Experts of a small language model.
Training: 567M tokens, 8645 steps.
Below are experts of layer 9 (counted from 0) of a mixture-of-experts language model. Rows are named router (the router's row for the expert), up (a neuron's input weights, with its number) and show model dimensions 0-223. Each number is 500 + 50 x the weight over its row's rms, rounded and kept within 0 to 999. Numbers have three digits each.
After each expert's rows: a language model's description of what the expert responds to; "mostly gets" lists some tokens that are sent to it at least half of the time. This comes from a sample of Wikipedia text that the model never trained on.

# expert 19
router:460456521425470480531514612512427477512526524543512497514579506520433491520462521478481481575572501600486453504598487516430493472466526483546497413514518450372611562550454481433534556517516502487536449569519448481526502488545450536448472654478484498484498479502549498582491479529526381549428509478558487518499572417585489482575564491517376583556478534543433538507457519568422510421524577486522452418561553476621482512470496523464536444452518507478504425479584530434557510446456525514513457556450530473520508509477552530506473498514482515433541424518530600626467433635471518484546555481382459433533457540466410537469412590519483532441543550489582548538466437513534526522503
up0:524555515433460471551493517460463383428508531493482543511573458570508520471417538534465527469397628599389454546551396477504464445423471485451535439481487485456587554567482505562493582515531584414505467561484492445561561469586453610510426547413413537491620483505456497522503547546501479499505536505570476524484479575409549546417466567568473475527455511444474539561547575518523423434615449565549505447480514486465511518482468513498530469435459418596520437528579553447523434555527490446514421495436482483530460494488551466465411462490429532463432521556428570556483443479495585493456450471445494499487510589483528489503473579526467448506485545536550497469468509507493564598447
up1:483506506550559531544514472483563520524486517552413559497463442451473490431429441532421580466483515482555447482565522498481550520388561492473627516562441526460488540536465494519477552475583510498399507554588442512485424487556431532475473547412422522443460445565591485532457572424480496513540506570464416416481501525546487516532472516550486514556392551479525454498541525509564541522558527457597529524537472484557646474473499416560453510497520482476484450455445569399445424499528486523573405500489562544489523515513514539468435477500495491560489471563555554499400389512513577515516481520482522564533474554419379468561542564646473454441504453417483455418507540560560491497415
up2:528504443516438442500530388497473465491478357552478506467432441468520485573414484470421491512538510477396525476422476549544561408482462588580483500523443430579509481518497576524574489516489542594500584463568492554526508606513451450443509555605543577439521437500468438570586556508535498519473461548520392478492542531424552526508389480484481384549461614528590377519545560550361453481474529519427492479496468502481500486495482512542437494531523458472483583488486416457532470554527518464460576526482457481537500519421545466536461474520531515484535592549507471482400511471492536481511504477475487468510464468487524620507426605447433539460510490532457472502628492480500536491428
It responds to: Years and word middles. Century-and-decade number pieces like 186, 188, 197, 198 in dates, plus word pieces like -ep in sleep, settlement, map.
mostly gets: "198", "197", " 186", " 188", " 187", " 189"

# expert 0
router:553396454524540469539491524515506468387454530617516526465453451409448501560461495415497550527468493535522519446571492525564540508504434520493460421504508500484545511491400492501500535517497467619549499542452483481497528408507427534545457481563412616551528496547577466505403473515532500593449467457553518558478478448497512540544448491559589456346452508473416535484540490560467446451509519524490559443523550447427540410441449516441485470513573523460557401475442493561479487474500541546580517525499478529549497601451453438441441533476485449541599523443497508570534477468470468452499522464555454445600385488459502476550536548517553497445575612498493489506507460572648598474472
up0:502475459591553467432533436609593469480477528576519511547542570438403492511484480484463435466576515559408471458503473520520449495555502463543472506569457509475471426491427544459560492527585503532507471525500460529462463573527449501487532566552502485579590526582554490523383507442447477442530432420422311503589492467474453510401386498515505487592548424476528482527478518505500445501509494547449471528561516556485426583481536449571440608436429488474441454452550526512509540487505500396527443394505532520536550466512568530466439512427516536422502601481393470462515474516502526515480556510439507559603459522553581494563546505478481479498513515505526467557474607500468579448511
up1:509505512447511568467458545496467403514570496529555527496476481453573550552486479497447531521492572489487504452537415461524458524509433470459535473530479504489560542502517490550408582548487513588506520473542553491449388540469476475463439589483518509530482480537538492567459505467551491444486489635510504569446591508415482458528497415511489615544485456574469633484479466461489444415456478584528479559387533442558446445466518499473538506496505514574597548525456473523526512564532431518548442494557571507537441431457500525472489406587438549535408406642495450464516499443554548559548549488460487603499583374509499460471488438566506477413490421558536533522544377453479460576522
up2:507472405495530511542507437534452459475492434588616559626500451489510544504542499452411576423533521552530462494546497422444501416444519520535521479485504624454495476514498500491547553481427469540474544526524514556465512598506483466457482500436570485497583510547555566481421539535474505459476431446437481605412487418434475558459508490449481434539490459445485479442482552518584510498494524522515526464543659462521506479547552417588449513479516638525469433504333489509534508407487512576391537502593579549522489442424512576501454518518597546554516486508460566497465516534522495453562581514485412553444461450484502538573577477474539568449479428521527517516548510503491512465449
It responds to: List and table delimiters. Line-initial list hyphens, table pipes, en dashes and hyphens inside compounds, e.g. Term-limited, Barber-Scotia, job-skill, ex-, im-.
mostly gets: "-", " ex", "|", " -"

# expert 11
router:481460488465549501537483461599479438436524495549396561490436457477456499536475473483357535540431515514450507485551434529503519510476528559435521442515446486516589446536442618517457524496584491463606418548482513482454475478587459583492453487493453490496500444472617515565417519593552452507526474516477534594474457530578542580416542461546521563399450547438461603524446460492468452448494563504468553529602532488541523473499512553450506440515538498560584456511460595482510478478561507560464471549566560531462413514530455471502479462451464473607483492477385532457500496492588399463419463470469469492444463586523467545511519485527498513509539502572494517571568526444580606620445
up0:518515494448405516396525512495463369490562532501456469588545437529466549516520581487525434469475490480520475562482521479495454480557471571491511556428518563487548516625437418483474538586530556514506424394524563427544448450511414467530467544374435641456624555592430521528522404514471461524477462525439490516509505532550530461579461486518476500428517592624493544463522516554467444481550599516536500513504515525436483458489432568466517548527418553550414516453506529527577578580530509529510498504530433527545538510531491587428521536504465472508477496453430517520459513464565566501538568545467535459512474473501581508567499466451571491451593601417487556562558463528561503454503
up1:513520454471416596406494501491502471471495525574478469509483493518479517538540541536440457403489540456438589404529507451487590473504514595534472452577444525524496596482523505526464525427471535530440523570452515509518501395477518472533553524422541503563549507483330503436527470532511519522480557592499520464502540472484505556528522368521515562588473465443448555459502471475446420490501495545596551536429397419454525460458519504574471481450599471484511484548488552546505437518503431519472418382469412542505547501522528503439464557522472482500515507535620526622579441503524471382457473399501514544504444526549520393538570519402524471519484539554442530466439426589515513526540
up2:601467508425478424441540506535476541508483487554439506557482519516496531454518484474465479435513554515535472516508527567495538385380474574459521591526589482441435454485584407514499473524506481502507437423520549476618450515628513514536492508552456478579528502526544511480545506542503468457470489614432510441531445568490470443559419588390472474607544524494618460498501521513557459476577460593518580485460457414512419433542515501549518511458519485496532477469558398484449513583521551415506512519469517409536407583389515462448528539483526431501547560528473575584412494575492512484430507530625564487495452500511504449459590488467495478502555487451520447577545499530471474476428
It responds to: Clause-linking function words. Pronouns, conjunctions, auxiliaries and opening quotes that start clauses after commas or "he said", such as that, which, when, there.
mostly gets: " \"", " when", " they", " which", " have", " would"

# expert 14
router:557506495518516495462403540527437491469544494501476515503496459470473407532503525426476497458513496469489495462455506534512539600524530605484529561506485448386508500480479507415451585440546536646526445514536445502479461482612330607450539481489529461447529497470454476506533502530571370513461553537493506512398487538461563515511494545543521519475541603491420562513520558470500515411536440496485534490588502491510511587547449548483450445475524485519574527549499458522464495507436468506589418464459565565582471517499527500496454532518570488547554513463460433502500443480488418524554449502531444550448480518414484455495581513617463511448599535525481493571516406476688594505409
up0:436369600532608500343506506580560437552574453513536576455491491441521461528529418493439533471500563447546422466573554474533527506517554482478510522568533537508493533426496595472488482403491623483525428514506492489473464500540492649467483554522436519477563555571452484577532498449569471507496398488420458512528533498465533514532505485453461487440537512543442519517556573484553437527439447447373465546533567518476439558479422518565485441399461467431540572516572483499505506505451556541592568421585466544564484556540468520473500498468539437612428435535446490493449457481430510544479477554536449481463504570457526542432538547527569502414503527485514474513515573497496490448516
up1:565471445434375370569514431435456530485396547527512426527510502421544491494497554493512483457496509510474620532465542463461461374502519408529573439490411534564488585469444531460538480555515463485526424501485435431401530493455488468562466547401479585580463461435458583557549499550571464470501613466459421601514511464526500508511605460469450456455511518468501476565553599506479526479471478492505534468499566504490517421414456522532483510537455484506427464441479490559554476619512546458503574555533479573471441457523485491523513523477553540558571452481542512423460556463455579509488546542521552473392462481491483500527479567514483472503495500458508485576586552623567489605525
up2:466431413488489547515473427469487440568541460514442440487520503531435475495477512452446405589542527452529536602485507519498413475464543584455511474448437507416434527426551521525473506499522523514464458615469434527462597559686496508513568581447414438483622434565581506507522496489540488504485521475510488490560463525518529499528545538479453623536548489474458473516511492523544400441568535569466500448579452414505457515452456543493523523510464472485556479528516395424508487466454553499508551513508514530490507523561470484484430567530466496537442645445484571547501392492453518500506469473554503542467549582494560544495475490418488507487521557576560511397464587511626385510451
It responds to: Mid-word fragments after prefixes. Word-internal pieces following prefixes like ex, pre, re, comp, e.g. pres-e-lection, add-it-ives, ro-t-ating; also closing quotes, parentheses, colons.
mostly gets: "ective", "ecutive", "\")", " redu", "ternal", "ellig"

# expert 7
router:566529525433533525492537459510436489451333514573488506534536468436499500546434527449377541496449552541515403461516530562472583569442550525486497496517407493401477559475502496521564512427486508582554391593483430529498483486607456480511550564495472602528607457451519575513460518555524420615515522508531461551530549456431465482458486556576454496407471494466406519534510535478496490497561605449554553534569480464598484536503449498506437487497534522556541506499516512491463460558462507483512471484493460548524468515484452481459433462440474526649482497514490515551443524492459518485479532442321434423540402493476469517461539529508503543532581581486522442497531475533605578539528
up0:499497425580564509536463497486554456503463458497549596524518546510496515438465498511443502432454480525415456500592485423460476486486554507469449480571484431498540414503513499407463488522443512513533512607446476531430535600546467520462518504506544520476569467484459524516482506414521465553479498503561536490421459453536410457488439435587540641455498634441521510463486444581436538461508504502488522438518484409475481397514471596513477531501470509502523430434512518574559463538612504664472544455599506559473529509586499457523547542544423423549432486504510573501493510579431505590512451482410429540475510521517436520446486520499521524497527551457495388520618528464544511653498
up1:539504447528518447458532510520579485466454573511496519480439511539535501496482495526440543440508541541557475483556507520397507465511558498432533485564557508419501528553467490406530477399438510542596481561416496500589490449448514518491588431534626502430442455549515623566447459567549466506490437569546590582448431368407461516407531581523465494551493599419521540494527533433457488509501520451482487470503506482617547467493522496556522511422480436500483476433468536508506435431497489536507524513556518595441398423460444395540517501531525599544414473456471464527497599549476458477486526471464538487550540544548535514472504481571553448484494551565563535442540495348507516450429
up2:505506452566514582324451454472514463568447496489507532573611487558500431461523431521484451518537536574573437499511436391483458546456462443444516509398584483476473465598497550485479420522501483590476401388489485451514489446436511495598484412539502473531494416475532428542534518526514507547482505468535528429513520498453533486523529492398500464501546534530517523455465628536563549516558575500458548496447537466462484559466578456587591386489488391376547548498481585476505437454478551521522553504504605524505495547394436494431489542420584483418431518477497540553496520545420439504547570499541519530544485520488569526523486538551489502496489480538588450460509510511534533486456
It responds to: Prepositions. Prepositions after nouns or verbs, mainly of, in, for, by, with, to, as in "first of", "gave birth to", "during".
mostly gets: " during", " for", " at", " into", " from", " between"

# expert 1
router:620482519480524451518507468507428505433455478559463449495470461406404487524445529386445583543545532521487476474512524487517580560506495503432566439495498495416547450479449521567473547434489460570518500557508566550454554406524404570429562504542406520491505465516523505585480469457475467624412477462583508539505530464508500463550522426536616507339438524532485530460469472568534425404460564473563533494489547496471567552537451528401450493471589453398575514510504539431530499476542489496485518538513526541527537510449519508475481508410418506553500509472420442477441409480468506538490511417563499426551424533520474447522552564521572520477594452531564475529591486528590558462437
up0:540490551481489508495560505541443462545493550484603548480554559503507521482495445473510488543420502503585422456528475596433532422570584515519482540510501484528512527544504480491528438433446480550531419478450512499482470427496428542506498599451482573409527409556568453448540527476582511433485459544485510508388455513417481572504509576490453524487529545471543511447467547618444519508463509476457582463453471441484556483499436544627496478452500497450443456446356505462570487412502507527574433516555600538543485596451416494536461415522534557510445453423591564500466514551464563512453572413512499371474465455505392587480579524516496510523572562560571465518542447448508490539550
up1:547473481481584503548567490529423533457568456526592569402447401519527443552524556596443462578473457556486381563437452518560458483548525474515519438461497503537504520544479566517494557572469491561473522466502424451489451506502390591543447469514521584589462513447569521476446506395527470460424498532478492505511496500460536409458497520514479575556482593555420496564531471461484567477524382484470458539516501526529506519522409448515506540405408490509537489549490467418465470429483529509524471513606616572498532445449361491466521553554571512478534517534407446492494494580442547533396504513480494556459503413494452500512516474533509488446591572576437419553589441501504491551499
up2:494490487451530510508473528522574448485467585450496482513489562536573523551470447528447609502476485461597496613492507573472541548467561487440415487505542513508522553575440424396533440599409526399519453482511498462407514486559439499461496484517453462424556499507557481574514487597592516548471563570489446531503463492513483418557504494447482492519476505556454524427526478547496583533589620618428444466520479421521465440582540511440467428476514544511451447493511522563462515582411476591537481441525504472505545421452583487427558500480553465520521502430494459421506486502551548525631476491490539446453507545446547437419440567463487487499514513430496492456437521555417607438407
It responds to: Sentence-final periods. Periods ending sentences or list items, also ")." and quote-periods, plus decimal points in times and speeds like 4:06.434.
mostly gets: ").", " Br", "\".", ".\"", " cr", " p"

# expert 18
router:476521456513503498440488511532481393481482498571403477461530550427514475535480588460437499587462636538501473455471497632449542470537442452456551431580466478360519512461527565440546517442559478480563517581430548536415607435525421497475548467474496437559549524535469480535415482575576432544394603465491489586474505450517480436525486408474510495526478489409579525486537559499456494409489472596471419564490585460515574453473446484571508552468491501538504496481492488571511446543466506441512441469560508562564511477455505475468433499466532528496595449474449471509493522432531483536486548502384566529514487562525522481495466603460488547485544641449461486547564533553491564531481
up0:498514483490529463455500437481430446532457497524538608486679472525507500524500500467543483526521579510578503526498579571435517459549574491481443509524457530465493494561444623511495569538472507505532507558501494483412558449544495436546504442480530469354496393527454418521469482406542466545492510497502524585433524526517460479514507536548439482525437439409520459492435464518509514497513617408438485465487486367530628532497474488591422488367495529460488468489527537561430576496441412511513440478605574579495531524506430468525484421514511519480495481494491544489498474544482570522486542369579493491441482472494459533524483521586456430436574562545535517527461547550591521404522
up1:501462591473502455547626594551548406496490447492530492462519452493464559464541436449477550570502574519511420408511483442446438593503452475482524520472581454513496527515511534463449448595512391456544501569495495458450518539442456472477485472389533524533547532575435505501499411581470508520404542519546459508490537518460419570495527514510513550438423476506454509515541490521543449500488484482444445528538483573549466504552484546537529473368528502485607434482432531368584458395459448433533437485585535384505451560473483506474505555476481437551509479554590542513467594506640464515506545496485486472486553460402536466495495551425507525474597528486601544474497487554588550437491
up2:434545550496569567494413541535397447466500465572455489488482458411473529533445459498423555468401506548570479501565432573410496475509580423519447444481479489489515490464462518574527471349462492660535458572492532455559558562518528556485520522469421511525437535488525493486441472552514454564416571521481415597505444510507531448461533481524468478439471486469482460514455498523443459436507569425656566591492458455498525535476521473584568453471468450555427502455399428528568507558582353481516518556519483555556464555496539546462526453476497527546543455465450494455465474577482567528466537438578516507560536457524541535474534530549482585476538512542525510529480594476560507484555
It responds to: Vowel-led word middles. Word-middle pieces starting with vowels after a capital or consonant onset, e.g. H-um-idity, sw-im-ming, ph-on-ologies, cl-ient.
mostly gets: "obal", "iminal", "ouble", "ous", "ological", "urther"